From a checkpoint of a small mixture-of-experts model trained on Wikipedia: 10 layers, vocabulary 8192.
Below are experts of layer 6 (counted from 0) of a mixture-of-experts language model. Rows are named router (the router's row for the expert), up (a neuron's input weights, with its number), down (a neuron's output weights, with its number) and show model dimensions 280-335. Each number is 500 + 50 x the weight over its row's rms, rounded and kept within 0 to 999. Numbers have three digits each.
After each expert's rows: "comes after" lists some tokens at least twice as common just before its tokens as in all text; "comes before" lists some tokens at least twice as common just after its tokens as in all text. This comes from a sample of Wikipedia text that the model never trained on. Tokens count by the router's weight.

# expert 1
router:478458499542468494504548492444510469494471520400480555425433434476438498438475524541565547486553418439549540445522420520455473542501498441547538552487452498464496388507
up0:507529523475464480504500515548427538444562508428584525431515496385450503456493550453423454482562504579565551504450472450519530601597486415497517515483534469532456502466
down0:485461468418563539440478526449560477534477419513610474493484489469519452515599519559467482443526509428410472505496477491539485564490562467444511643528459528499581455520
up1:501588548494621488465539662505540553489483486513556451495502486474567568534570377570539508576487478531483490469511420539562516540469492469546522543490470515483510475502
down1:432502547543597503507601562490420427524447579563499534443506520549513519557554510481511518566369611438402450425606525516544497377403502530447441519568481502512564502531
comes after: " the", " a", "0", "5", "3", "4"
comes before: "1", "2", "0", "3", "5", "4"

# expert 41
router:495552541509423491530483497500502555517476515541445422475528437425506546509540513489635546447534471428498606441406440513513520532479497453536578486481521573509486451508
up1:529506508442522459495538396472667443457471424469426519501509425464438477415449468577535476466544458484542491475541467464491532472527476559461532457427433507545504511509
down1:526352494521477446505526418428470603607500459424490548479549485534481536441570469522445509541483442439492469510591559480487488482558581559472438469506523524513497511463
up2:520506589454515474575476448410523476492527440479546508581535458430449491457415556530492477573397511528501481497554528379500533506544547486535516443462461454504448559538
down2:531459428493459510512496543490510532633513534472494596470461532451511501458432469515575554474517521349541474521553452519568492423530440484497497489538534506428465538427
comes after: " the", " a", " The", " an", " known", " his"
comes before: "s", "t", "cade", "im", "me", "th"

# expert 43
router:487415476500511459546477586493609506512459522533558601542517489425503498404490499480497473570597484404451545534586492398595501597571392462468488456493489459488553495556
up0:549487476502432429443505494529414515468543489594614544494539461503527517470492481480514402540485460563488589505458468528439525518484478607490492398503459497462493519541
down0:477516530550460560539517524450473527466558513531443568443498407464438423441505533450481630489604574520513524581397512461467418482453485521465479561406564553395412478444
up1:469540483510504550617500457560459489504452520504511505545416436452451497469567528516489587545495502605499566511519553436518408554518517512534346420416533575468474490521
down1:462388543517492497504531481421452463468528506602482522467524506416499478459432565539492575481557427533462502496435558476505563528535553493457506497363533472540403485428
comes after: ".", " ", ",", " March", " November", ":"
comes before: "1", "2", "0", "9", " is", " addition"

# expert 17
router:542528542487588456511564474510533511415508485491513458564488500473485480469568520540454508529533431449517487613553483484611431532459495477573472608402434472569525456449
up3:566597564473503435400540450608507480393549475386455514444523555522460573510513505480503377496515444509600465416543432553464529497554547550553457486433494547465446471497
down3:507570613557425515478533514539366573514468536544453467485486521378544491495609451552506471512567513563485420447455449457550448424432545442472489542493456587572400483611
up4:435550532518497462474545487484561462466506459435509489591589550579512489488556570456392431395462404514498541436514457475492434545552520497491480492498516551463395388514
down4:454525515444418435477545506505470530402530501455472408429537522458489477548544602499473491493493491562512451460460495446518471526428519466456426489490635617588466440541
comes after: " ", "1", "2", ".", "3", "4"
comes before: " |", "0", ".", "5", "8", "7"

# expert 45
router:518573484521530464449577491500522460456455511536551548437471499452495507595468510546577430500482449544539572409563440578581458493507496455433416538515495533498525483572
up0:481442398502609486482521478551572546399537541515526482580485543518541534518428487542471430488454534514490526569534583531552503505546456451450497514528558577444530506616
down0:466518487452530501490503500475550512472517396530522466549464498626470392538536519432476499476479524650522504514471588452427532420420524435482414514569567497469565520534
up1:469526526543465524487467511469508465484494509486437504550482540515508382501536482515452482538421458429493509506512430496480613574606468450485517457444504528521513434535
down1:559501586454543392523498557416512533494522449506441450585532566612497476482543486538459520468469564626477430521507551529553497491446589404512497487543474514590537518447
comes after: " |", "|", ",", ":", " and", ";"
comes before: "1", "2", "3", "4", "9", "5"

# expert 39
router:550471585588577461502484424509527480440467445486442558513482442442546447531472453548563547563435452521517462434525491369531561560524548489455458450455416567552524527503
up1:498533555511530457470473506446580656370557526569453497482491514480503452511528549433455512468521489412521583476543539402429574424561407519519465512461421544549553516513
down1:472471564506497449442442346459573543550506496476432448476560432520494507505602496577473465518535497549448513497592586481484555522544545428493536437498520493487501484463
up2:509511531548549418480425479537616545464472525551539539560501510498563480486472418461463452534435495503463546430506486488523563474515505529438509465701407516481499461532
down2:570578416520612463399499542562428493471516499456445540443540598462456546513557503466512535483533474485490573469534461449444515509605454429519535506515498524542520488404
comes after: " |", "\n", ";", ")", "%", "---|---|---|---|"
comes before: "|", " ", "\n", " |", "---|---|---|---|", " —"

# expert 0
router:551499565555458547472528497537480501635449582490493558441416481466546543502538558411475560564582471530520610487532527450504515482431466535385504517576569452429490532579
up0:459400516498476534511528520517459447478590441563387455568478402513592518526503485518490537432581510489478488505460454506390408448605507556530443575484446536503417404464
down0:445570531497458460389567429369555562482490477475438549508509492426529618496505565488461435563524400463565480494461419435458479622518406546528481538440481570449494530522
up1:460497438526455480544530521571556523479487461543511559508509519474450610448463484490555462538458511432545568530450590586464460525451491509498481477510586414503501502413
down1:499570507510428489424546395528547528597506572467455485498490443480455515565416415662524469509598458582483524434383503514510486498555474496543541409519547433516474540559
comes after: ")", "7", "6", "5", "4", "3"
comes before: " ", "\n", "-", "N", "W", "born"

# expert 31
router:503500482438551426595545511503519608522550493430542418603483518498492501452509570520490432503502545524477487491449562562483478461458560464520478481396500492426573448488
up1:551425560483522486492499504468516519644540454526434495527469462504507498625455523559466423365597485577428495569444463412463520469515474533548592521676465530437464498556
down1:617514497477494432483382567426518525497536486542517483511516481513449565461431465446482531446506456477476520494538520420381513405513494426561517422457462473506473514488
up2:442566448511424536506498487491593457617470478479535479441440500498442536510521416495511512527524453564538491534566439427547548499570547497550442544454517463570411503390
down2:578532631466482377368557510489489534461523513460405425456391462500432448536528570529529470476501425530459549494462519483510565602523532557559651441422448583503428497519
comes after: "0", "9", "8", "1", "2", "7"
comes before: "4", "5", "6", "–", "8", "7"